{
  "routed_scale": 1.0,
  "init_std_router": 0.0215,
  "lr": 0.00414,
  "steps": 3019,
  "dataset": "wikipedia_en"
}
Below are experts of layer 2 (counted from 0) of a mixture-of-experts language model. Rows are named router (the router's row for the expert), down (a neuron's output weights, with its number) and show model dimensions 96-127. Each number is 128 + 32 x the weight over its row's rms, rounded and kept within 0 to 255. Numbers have three digits each.
Before each expert's rows: a language model's description of what the expert responds to. This comes from a sample of Wikipedia text that the model never trained on.

# expert 35
It responds to: Foreign name fragments. Syllable pieces inside non-English proper names, mostly Polish, Slavic, Italian or Spanish, such as zar in Czarni, Per, Bal, Mor.
router:093086158115137166110119123118134130081103185147160171140077126134107114160173114163114105133109
down0:166100127147132153198180119112099172107110088121100070082093130164091183133192144166139106139154
down1:074133149087138162139117199089074096114122078112133103114099156132148131137218095122130146091153
down2:128132147161125131168162164098122177104119144115124123067125182139120118141085129140162132131134
down3:100133111138105074115145086141136147109160127121094188119120138130126133122122093152189105191115
down4:092079119041117178098108193126111077117090119092106092081138130177154094135140141140113106081116
down5:132189132119162094124169098154140123148139097179138093121123121072125169097100126161108127126124
down6:123193127092088084139138118112148183133114120103146165105089164122108151151177107096133101075150
down7:132138229067134102100099139163141143109129075146167160116202092113117088137114139121151118121092
down8:116080128134127048171097141115138117128106142133103114083121159093126170167099152139125115099102
down9:069180111093121118181185044105144195093084197146108120111093102203084160168121121148097137144123
down10:131139086130166120092146124105073090192129182091070130158134058105136162146138113118142106096139
down11:118189195143162088105081166144121088106132105125126100121130115143112179100145177109080134181090
down12:154126161173083110185178166156093124125087129190173191143101070101100146139079056083157062164128
down13:176153095108111129117147126200140147075165196108156116127141100162143170126160088137126133114148
down14:159165174084169113151119141201130095068203139133088130145179086110092172189108104170123092138100
down15:099142056084089103075124142075128137118056135153108083139126101152113127157100095186170142126110
down16:144144133106146119139178144119124090126119111108097161183178131135100119124077188147108136139093
down17:148111137127093120145140095086165139162126152173152164118082122112122163092185140147140112121102
down18:123137133122192100164141188125147153147096187110142141133115081071141151102107184148148110133130
down19:173107121076133139137118130098134192177126158189118129147093108104092191143151111122091162229163
down20:170124130142119123212168139113146099165070153169104133167103135060116105139173068135114125127133
down21:158143093086088162126132134100091080179172147161149122087191101105134146136092091097109135161168
down22:130111163154109147098064125161142189126135094145142137129152114067142118193105092123149096139131
down23:060151146165150122090145131146134084156141188110085100144166167142154131117094128152153158152126
down24:088092133192136122086099139138128059167097231121118142119135082138178120084130082167139118139135
down25:153186130116091092190107111149172151130135133104137102174162109113150133112094125070089168134109
down26:154128134081070100045130158110136147135128154109116120071148067108135111113103145168134197147104
down27:144058098074195139181103108072076118120146098173123120174162100158128120137108094117140101083103
down28:172201088153126111159092113143203118165135152105080065045133154095179120178133167143131104129090
down29:166093095120176138141107118147148111172109125126162088122248133100125113153099069165094103102132
down30:146139098127124123124154151102140122181146168162187136086158116165141100150123137119090073139159
down31:094149119124155132134193179093165072113145176160083120078166163125109134094080090074143133192151
down32:146119133125164188194122126115096181124147140095098112090100100135072139133136156165181125092143
down33:039093092118095149094109119141142145135144118181182085107121153127086174117160144089140135110114
down34:134117143103128115173106130158164099149123152112183166090165126134184096171111154133187117119108
down35:201129160118137110140098158090092107096119110081144144102075097083082121113150127118206131125154
down36:095179231118110122135159188149148073137154176138112141100098100129146117025089143110096129142147
down37:154064184116065153114130128089170186151181168082104118128087104092100153173147092178122101125136
down38:104125154095137151100114166141128138114129132077052143160101110091147137111056105087092081101141
down39:149153072157116111146105122078102087066098104119164113152145045152162200144142144146143089154131
down40:149147127184122122128177218151081128073149092099133174096110138121104141123134100162110107129143
down41:091117099146092155103060132146120144145118171153137138122160129104150172134156047122070158148112
down42:132116135096173097168130122174163106155201088101057101118162052107168078099115102123164114141091
down43:069117152140129088158096188136074141186140150116142165128159137172130137128099130147174133159121
down44:131110204140120107134132202080136063132141154108067176142162129102170159085146094109162139120136
down45:111115172190158135090164122099072136179103120145128080085097142134104129166106145129139177092132
down46:128170159160148112184109134150098097181136101096200133160168138140050171155132125070127157112179
down47:122093125106158108056158142172132057190087132097157122133152092170171136141124079192106112158147
down48:143145131168075065092123161157108164158140150121091127081069129169082097112169167114145113166115
down49:127143128105130156085096129143081166100118148106173165107143093136141118094158103158164150089117
down50:148168065166108102169147092162177175098119105128126079146159137204145189161094161094135182156105
down51:116110137140142126072111152138166099132172117135187175098128097087128149116077140102151175137112
down52:068149152120088163126081092129177137109174156129124151149102090170140120115122096112235164112131
down53:114123127153179197194134155123102124082129117166081097103120191142102152101074156114133099144147
down54:160140130080096189097145123137124149122114119089105170145154120065115133119135202149134156176118
down55:139180152159043136125198098163130101170101127118077081081209135150120113139120159121108118132100
down56:104077121109189113124184123092103143125106182120156133127089085134097094168126131138108119101100
down57:103144162090137107151147063119099158128109146132119143094109145119140105124132048171134170156090
down58:095086110140161134121104046115064169101165165142149149098109132193085132210156157142168193128103
down59:158128123176084084107089162153089107089169090117194179179171129128101149119150169109101135122165
down60:128164093088139157084134120182150201151171090154141196109081134196145157135134143134154106126125
down61:050119156170123107106102117121215118150144149102128106103131167121111123134090133088184137102130
down62:108107129120089135084164115145057130151146168142130157115076137163132142128150128140090102114065
down63:136088143161124155119147138107180113114165103127123122099179111167157144137125184118116115080105

# expert 29
It responds to: Adjective-forming suffixes. Word-final suffix pieces forming adjectives or nouns, such as tic in Leviticus, ic, ary in pulmonary, ive, able, ical.
router:083074117128149144149162054163184091116096116113156047173110073077129093166135109149099086141119
down0:076106179167124120137149105174150059100124060161161120109161130100128127160118237121134155139132
down1:135154135123184144157182158175138167132149151151096124087157114156083130067106188100081088183159
down2:158110098082116171208167180089087163078038159138151158127108153125106118128133097136137163111118
down3:127113120095151118161095138130180111051114191090049101167046160178198113165117120150119116129141
down4:109103142170139124141158097160105118137113137124140156154136179098082090118084111091133095111146
down5:093060090092130106082137121137139106055078182176128155060132145134111141132141143109150113143124
down6:118120088097160091165124105076130110068155136116070029151112210125125148115153103139151124102091
down7:141119125067156110125083165120165084138107155157132215115174092124132154147156119056098098114123
down8:095120093091082117156077089150104105111127128165108064125120102116130167143130162147126140088168
down9:104132084143174109141159099129194073095101108161151173140116117176082127196189063104121124136109
down10:155136155086129096110073115047125158174123134146097102171163123125065083172132134181156136135141
down11:110084057121122137147139085169118158070144162108135123151088064150099107140143076197099122117129
down12:084104120080084184153176121135118143187094133129128079105057096124137190137090110118102164124205
down13:112163159142112163124225087093129091162117104123132104155177153088098122166146065118145189096112
down14:130158121093112104127123204099087110150132142108136130159152111092107141167117118113099123100105
down15:100197083125168100146155129101156176135138133083174137129091170098111123123181098123106143156076
down16:061158123151117118130085125105171138134168111080104126137109125113165093147140120106158144098150
down17:136120054083068122119110165094102102134126119110158154107143098147095120133119169123100155152192
down18:125105157174111158137145161109102144147104059142166107149082117096120058147164129173192110128144
down19:186159175107156112099125101124122206155161134108232108094134078127124144079127150130088074102138
down20:164165137059131083156182087155154064069106124152110131152198130105147121106116084095119049124117
down21:142162133094158116166133071123201087070096170171154106101144131144160139146119062067102062130110
down22:154120156076143149153127150137099110115178108134038191126138183186063172111076164128103124087124
down23:105155128147126153167145043133103117121094049060115152067133166145082149150096102128108115183066
down24:117174092089088110132173142127182132151124103130167109144153165111144165141140101146147123067075
down25:108140114200136088155125146120111109115160147136122102107170120117145116056056147154124146119070
down26:137100067097191135093213171101227063139114140099119095165117143084225125123153184116164113199139
down27:124141085124141090164090135165113171133124222146179077192125131113108150095145132156065132099111
down28:090181161085133102057134136115079166110126109120116121103124038165128089090141114072160191079121
down29:095126140190111070115100136126151113118129153140149108126113133119175115142187135162107136139099
down30:190097137119156092145107177122153102179126111101087193176107119168152102116171149110122134134122
down31:164105145180174083102161157082101130132120124089143088088105154142122113106154172089102112124130
down32:148158169169156123161086103124139056173171144092108149101152114094190150141167133090171175106138
down33:127090171121193136130142159113123134121144090107146118142109150109061078101162129119123181133137
down34:129140118083134111086119164159092098124130136102107140075120117101126122109166061160123105114144
down35:155157137178109147149121118164145185166108118113174154105076184100125096138088117062187166072151
down36:109144175101137157118125150097107112124150094136092090111087149072112130135094111057129163102150
down37:099126129084129130090164170081106162150101107155122138096079120141118205139138166127137141095109
down38:131134110117086094122149083114152118111157113102083136128114154172160156146097063125144085109081
down39:095142166142167126164118135178162159106164110105133153134083132097120085107085147130062119137189
down40:146183091161095132125198134158097112147162172159095105138148115129105167185136096150080210127128
down41:131109148089066103155119093226159136134131128116101118091147185088179169110091068149091082090111
down42:167169101157116126169146079133139125109104170087124129157123111187151158175055131134131128172160
down43:127151124131132104124115148125194134094126156091104184135113120077119112143103128125151129167097
down44:108131147124155127169111124147105107069137078177123100100153083152085166139148189135120128154115
down45:140133112116107076189118205063191161118138164145098128121111140097093114151181107081178156155123
down46:118115132133111119068108059100149123086133118166120115110182136145078170154127194107186118125128
down47:131143092154083173095169149100135131131088144095098122070095130087138092204142159044128146137135
down48:129152102139116128087077154046142147151130118073169090111085110122117181116144114168157056109108
down49:165150125098160174157120098118134175113091163158116083202103133150143052170113065135114182145120
down50:145149176073143084126100071113179140105126186158166158141138042162125116099098160128145106052100
down51:098111094157082130106163129126100158130093039173132131159125109124139162097158176100154110165103
down52:101192142114109174095107120080128179085113108116118125117116179167073115159128179116125173141140
down53:180088096129191168129060110149192118072100096083117106149140131153102124107083093139111093108126
down54:150173134161177155162183131114135102160088088115087134110107144127110104107122146092161075215151
down55:111132108149081136152175114097116065152178134101110111128151118149100093102121101140171106106098
down56:157066059134179106116152113127145152107125132132167119129120188097155085141114194144074125116091
down57:127160148213135106105149124154130100165102160125105154132138079131055115106154085137093120175096
down58:138067132167198121077172118084117171141054144125191124119173156106086134117112085091103051155138
down59:172152141136146163116092123154137159089167126141130147185142106129147159101092164118159116136163
down60:091126131098089095138175118132150153114113156127170110163133118115160093171169119159147088150064
down61:097123143144137128112167142049174086139141122093103101137082061148121141154111119122097138146102
down62:166144111129109192208111123175143147118115130139159146159148151141125124122163134115156140079087
down63:138100092131159144123180133084112158152100115153140132092085125149123137155123081092158173185147

# expert 0
It responds to: Consonant word-piece fragments. Single consonant pieces inside words, mostly n, k, m, t, ch, in foreign names and odd spellings, e.g. Ibn, Winnili, wasn't.
router:086128140152158154155066123106165105059098084138121128107108151135180159142179121119128108135140
down0:129140152135068111178171105167131170137085122136147151116063151138131118155155051183082124168104
down1:143132099169108119154146151159130145119101146147121108169124069163108092152078124144100109061110
down2:156160149144137135073145083084130150106105136126133155143164135136134087086145116130132094124101
down3:137131114169137115107149065128173135169108065168148135047138123122128110171096127072165115110087
down4:067115129124155141151165056122138153123208216106167106125077054092145144150097151205181146081107
down5:177125138141133079133185106087098184117128123144093165151170078155134139104108148066171169119166
down6:125166098156116153218138117182162149192128138120092151142129169091162140110105100127145191099098
down7:163089128098111159134178113083129139127142092113092102107107082142127112082149074102167190104163
down8:153108113119146103115108180181105168118129192126134104091136147086128189117131083088180159071190
down9:150127176089111096134115132099076079119093078095169141117171113122102136121137162126163113093163
down10:096149147070145099098152180183127124108151071129150056144084092146087121117065164146151126129124
down11:119092136125099095139133148148156069112087139158113149168140096123187087103106158088181157161092
down12:158160180089159111115040075145152127073125110113149158127099201076120160078139130131164101138143
down13:116167098127118115070106148086155139170167127124148135119175138145123149151104103152145147119110
down14:090120134072129138125162168110155146099096105070104137157144090177102190079141138165165092156109
down15:202117192103156126137037155156131102107127105079074158132142176102145099144073096135076082069141
down16:122113120168127135225177064117089139170133101098134115112146093101129130165126162082137154165096
down17:110104139152156143115094100098116178078081138181126127150126130077062144171150106126111143052082
down18:125120108078119152083157171050144083136139130131150112110140110056137138131134075145139073164147
down19:100128161148142112155114129157126102100192149099112115171171055119103144148132148152125095094123
down20:082149081095089164138121110163115140142124118141102136067188144154105136150117120158109118127135
down21:177125109127102115083125111091134175170094111134099089105097113163109187158120173165221135136109
down22:072165096087086163162101047173129157150154127118150131184139087175099134155158127102174159127114
down23:110101114151195113068176132176072166211108126158159154135145088154131139118121138116208088158132
down24:123067172192151148113167116112046094149109125163098133090111106191150116139077158115150080163138
down25:142100141133196106104141206191155087149135116099110135130082111131208136068158129118129093101195
down26:097116156088121128094156100116166153081120135053167192100183077167147139080111089106114104110136
down27:094148152139188153149088073096153122120068117087137121095137099093107150180107143173120100131097
down28:092101124131134117198148087106118140099127091139144122070160108113160153107143116169093106109102
down29:139125103104086115159136165123172122113131145132137123150135117074164143158173142101140053124078
down30:057114115098150131106135131188112116104122107173122142085148092161186133120091165200132079120134
down31:108131094067097129173167153125137108126168117121101106146095103072109127120118137157185185106137
down32:186152158103136072131098132196067172143107136130077182077084113173124126144076155151135135125147
down33:115122090149151139105187109181135167166105102145139157131148103138073075110141112068090149153075
down34:167134139129063149092156138079124127175172163155111078139122147082087065114122075122134124087103
down35:142092101142112128139110178166100143098173072124120122157139154136149197082119129110097135166135
down36:161105157111155153205159097100118191150155170130077165088090159116164135137181140128168108161120
down37:122093093160170126136126166145125209132132112137139154129156136130127107119128088132095140167106
down38:047121153131132185109131111088109119125129102175134200162112078122134173124179090088096135159124
down39:105173109120075122082177147139097093083117140183131166151128101169106098197102147168111181138140
down40:077163112100050130126149169148135163155186159142107191155063080105135137072080099127132113168154
down41:134163181130152133113115149149137201143134121151158136129133164156121112065096090064099138098155
down42:115117135135142150111110117131068190116112164079119105122111119085152089090106170123086132123092
down43:141129129137102149135108155055165136102102089128101111167156139189095085092151134133106059126162
down44:076168093089183128152158138138120139125185112130107069119117127111117154158152104090134149108114
down45:113161112130092123139136166115122088148092111065103105057138088072170069139103106163120111163085
down46:047085110142146177123146146100108141116147192154163158120121181085112120168096125103136162131142
down47:133103101122199118164054153159116145083170152108111104134107108145097108072093132185134091134131
down48:123128099166216160132121107104123121122179157111094085125136137135090112095145145125152109160136
down49:126108136172140130142132126122166149157107079159193112166092112085128157091121125120087162159137
down50:118133107123179114115129086143109146140111185099103185127078140155075186154103080100155171126121
down51:097092150111089079148140118097158138078081132134122117155121131046106104096145164144096142084150
down52:129144143138161095110173141115123079125155161094120149096114139095086144121108131114167107121080
down53:171119087158125113087143143115114154125139088123148159050115174090131100232056125119153097122112
down54:128131109127170070150135163117091109142119105105092188116100144192177140088137075119112122160103
down55:088137163134106163155171101149098151152146155048112064132152150100120149175097101155151142124168
down56:108110122105163148172071118164116145139156187132134084067164114092158074127121104169165072125114
down57:105150102126135047140144080164154122119070089122082137153121073103093123162074070163182155147180
down58:125108059091115184131162166160170095117120121165188139159133154208168110112097169154105099137104
down59:182104147175152146073093135139084107120157151186149087133134154122181166113132162178125117107085
down60:177120144085151133176160148157117147067116089119091103080099093118124097169116171129087143167133
down61:101097141158113120114111102167142149162155196118139113143103116104143075229142120148091126185093
down62:129152050147145117154130075179151113096174127142096129117152112102108056134120127166146111175129
down63:098091168106118136138134103111134138218071092111132125157164098168097110122137115138085145119118

# expert 45
It responds to: Title words and exclamations. Exclamation and question marks and capitalized words in song or album titles, such as Love, Your, Now, Girl, Everyday.
router:108110132171189150151083147121110133106086126131155153159084103087104098142102085149080139201108
down0:101128142174118088109140108173075119132138067146109137160176113139145115104135129133116190103151
down1:078168196145114124176093111114111092144063136105162114108139121118189119142131154129181114120072
down2:025134145084156139135096184146165125119119111171155204122091164153145122109128127100132143156159
down3:153109156103183140095117168130115156163094103116147136133129170150093077177116124174071149055128
down4:120141101172123163138143151128121093091124134212179097209085085125128109120134127109109153160098
down5:139133110039116083115089145081138165148125133167098119164115070172156099128192161186112117083163
down6:099064157095159087081066195037069116121140099185088204181150111131114147169152140103140151081154
down7:133144162127077127133155150143113121158123084131120148128078136104137139178141094117115130130092
down8:104103049126127236107150123124149126098114120116166064147073185138107117187074095082100102153172
down9:105137091187195130166082100134143139164102150129105103110069093120104128180150144169110155090161
down10:113077130126159099101139133124119083095118136095143149143124129099125086106157104115123116081189
down11:132165153206083144094130111088128139139093148031136173131179139165160080111087150070104168127141
down12:146164135060207136172148121213157128123122090115084115143178141063149105079074132157148088092106
down13:160156101091108128094121097178156129045203159091084165136189105105154137118139137104158131122112
down14:076070138151166134133105162107184099127092089214105120133130101134181161114174150127094128161177
down15:081145209152150190112154090228117153157106116091103149132123137130132141142137120080129153070130
down16:134171158129137182067104086062077115147055102159125169186141146135174156179121157099114159136192
down17:076122149167087133103177131173127134106151183096105141103155183069128072127135089178146160155148
down18:140173140125153183129186177110105105105135116082095134129136109107121137170118115163168136144126
down19:150091100127127135209125112144127125153159175130167144146140131089143103126127111122160125151084
down20:161095119150100137122193110078167101172105186191129077137128146070090092051098154115096089101099
down21:076145201117135102144145121146102099107065159136076118139118150141141117141152106122112152157110
down22:107092092106069081134155111122100106188091151140113085149131120131130169134104144168112155099181
down23:148106105111126084079155157135150107056083135133118111126109140154162121102120165090146203138078
down24:069150114113114131147112124167123133172111142079112158119158046156141082104137160155156141166152
down25:153112061201160140120172067139114154147108191096157160131126082207087142097164090105119155127142
down26:089160128135080118137129114159174112152142102160169121122154182115155104108078153130138157122142
down27:106093140143107113084118070187174131137159127154165184131149156104173089147146130159154127155135
down28:090056128093099127182140206103117098120162112147162124110091109127167080133115079116150108152132
down29:158065069119189193080156134149167099078136143129182155154094121092124193089161125154129133089143
down30:120190160139163124179140095122123134052035115067109106153104227055117096090154101171101152110130
down31:189087096135131092141103100123164070079090147126222186148141126099126105202096141115123169102158
down32:118106180117066123132184156134130089129136161201186138073147119134200159168142147167143128123139
down33:078096104082156135128157147172140115067169097138109125136166130124122101160167123116132119136181
down34:114105078130169142152174121128180087156148095162128140176125101146106133176163186154111106097099
down35:133128077126118147181080135077145160110079147136113136116107057171109085092148134079134073122120
down36:096086163111168212128173164146091155149139067144087137137160121176113198051102077167121094187185
down37:147147132139162091143096135057147133110137132116166122124088102143127187182151150115117130147090
down38:125169127085115161113123136093111139126165105158138138148148070112117087103106152075085125091152
down39:167140074118137135139157121164086111143134045099136144148164104125112170099112104155090111116168
down40:129103128125147096058089143153168108145128173129135141135088111184153048146137062131204118114156
down41:108156157059136108107165112119114065146112105163120093162072141111081073116118111164089124105121
down42:116115069143128082124114163096124108161152183150149134112086094128154139178148095153150114173100
down43:150155141145094149167141122103136141097095127131148093157132112100199119143132140132167102178070
down44:106114166127074109179176135141093140206126129170134183132164137090148100097039149091113123191082
down45:124130156088171107140110166121116158085118113094178145142074119060127132099072143132089091144138
down46:076088146119084119152173078118122085095136147064105145182094125149097152178157118195138086101144
down47:147156104095133127185185102089128124099110122120138140079138129126079106044086093166151075127146
down48:168112111131130159127099144096111139112156089080191184110211128154106170106113134116153082125073
down49:140160104161137132145109115065103134128145078093134076162092068157168085109175139113116096130107
down50:159135171170094134095107113124148166166162130160158131134062110088062161100163173140088079074063
down51:156093168100111130155070154150133080108059100101132156114150152120134159179076114139091111176132
down52:156135127199064135116093010146145138108116157129113045149123119065162108163155069164135139171137
down53:066146193137143118117171154130142122127113115135068167118093091066144125140091152114168138078068
down54:107150116122146170124140106159159068131135156141092117098136126148188077097093108117113137085137
down55:123139120103085140149082115142183157163174115090119156062092112079156154127148103109158115124083
down56:106143160090117148027066095147061111096089135154156154146134146073082158139127051166151140144113
down57:103063075152081079137163175202074120162090130148106151157140180155181114138120089183136115158095
down58:172090121121133097114142101084084065151136091092113116187094133087079130150138130081156182100152
down59:108125090148082148127088127119111129189199140106124114083141143117085122130111107129103114052128
down60:086166100087155115100147103108202076150135095125118110168130130122161139135135121150091132153113
down61:165125123056115068161152093129098165155118160157103142118135102130065112166098116165106128099135
down62:198124133130129142095143109112113116186095130138070126129100094112188068104147093113124116083130
down63:146114117176132118036096143103106114168151106141161119184136138123149116122143202157109132177138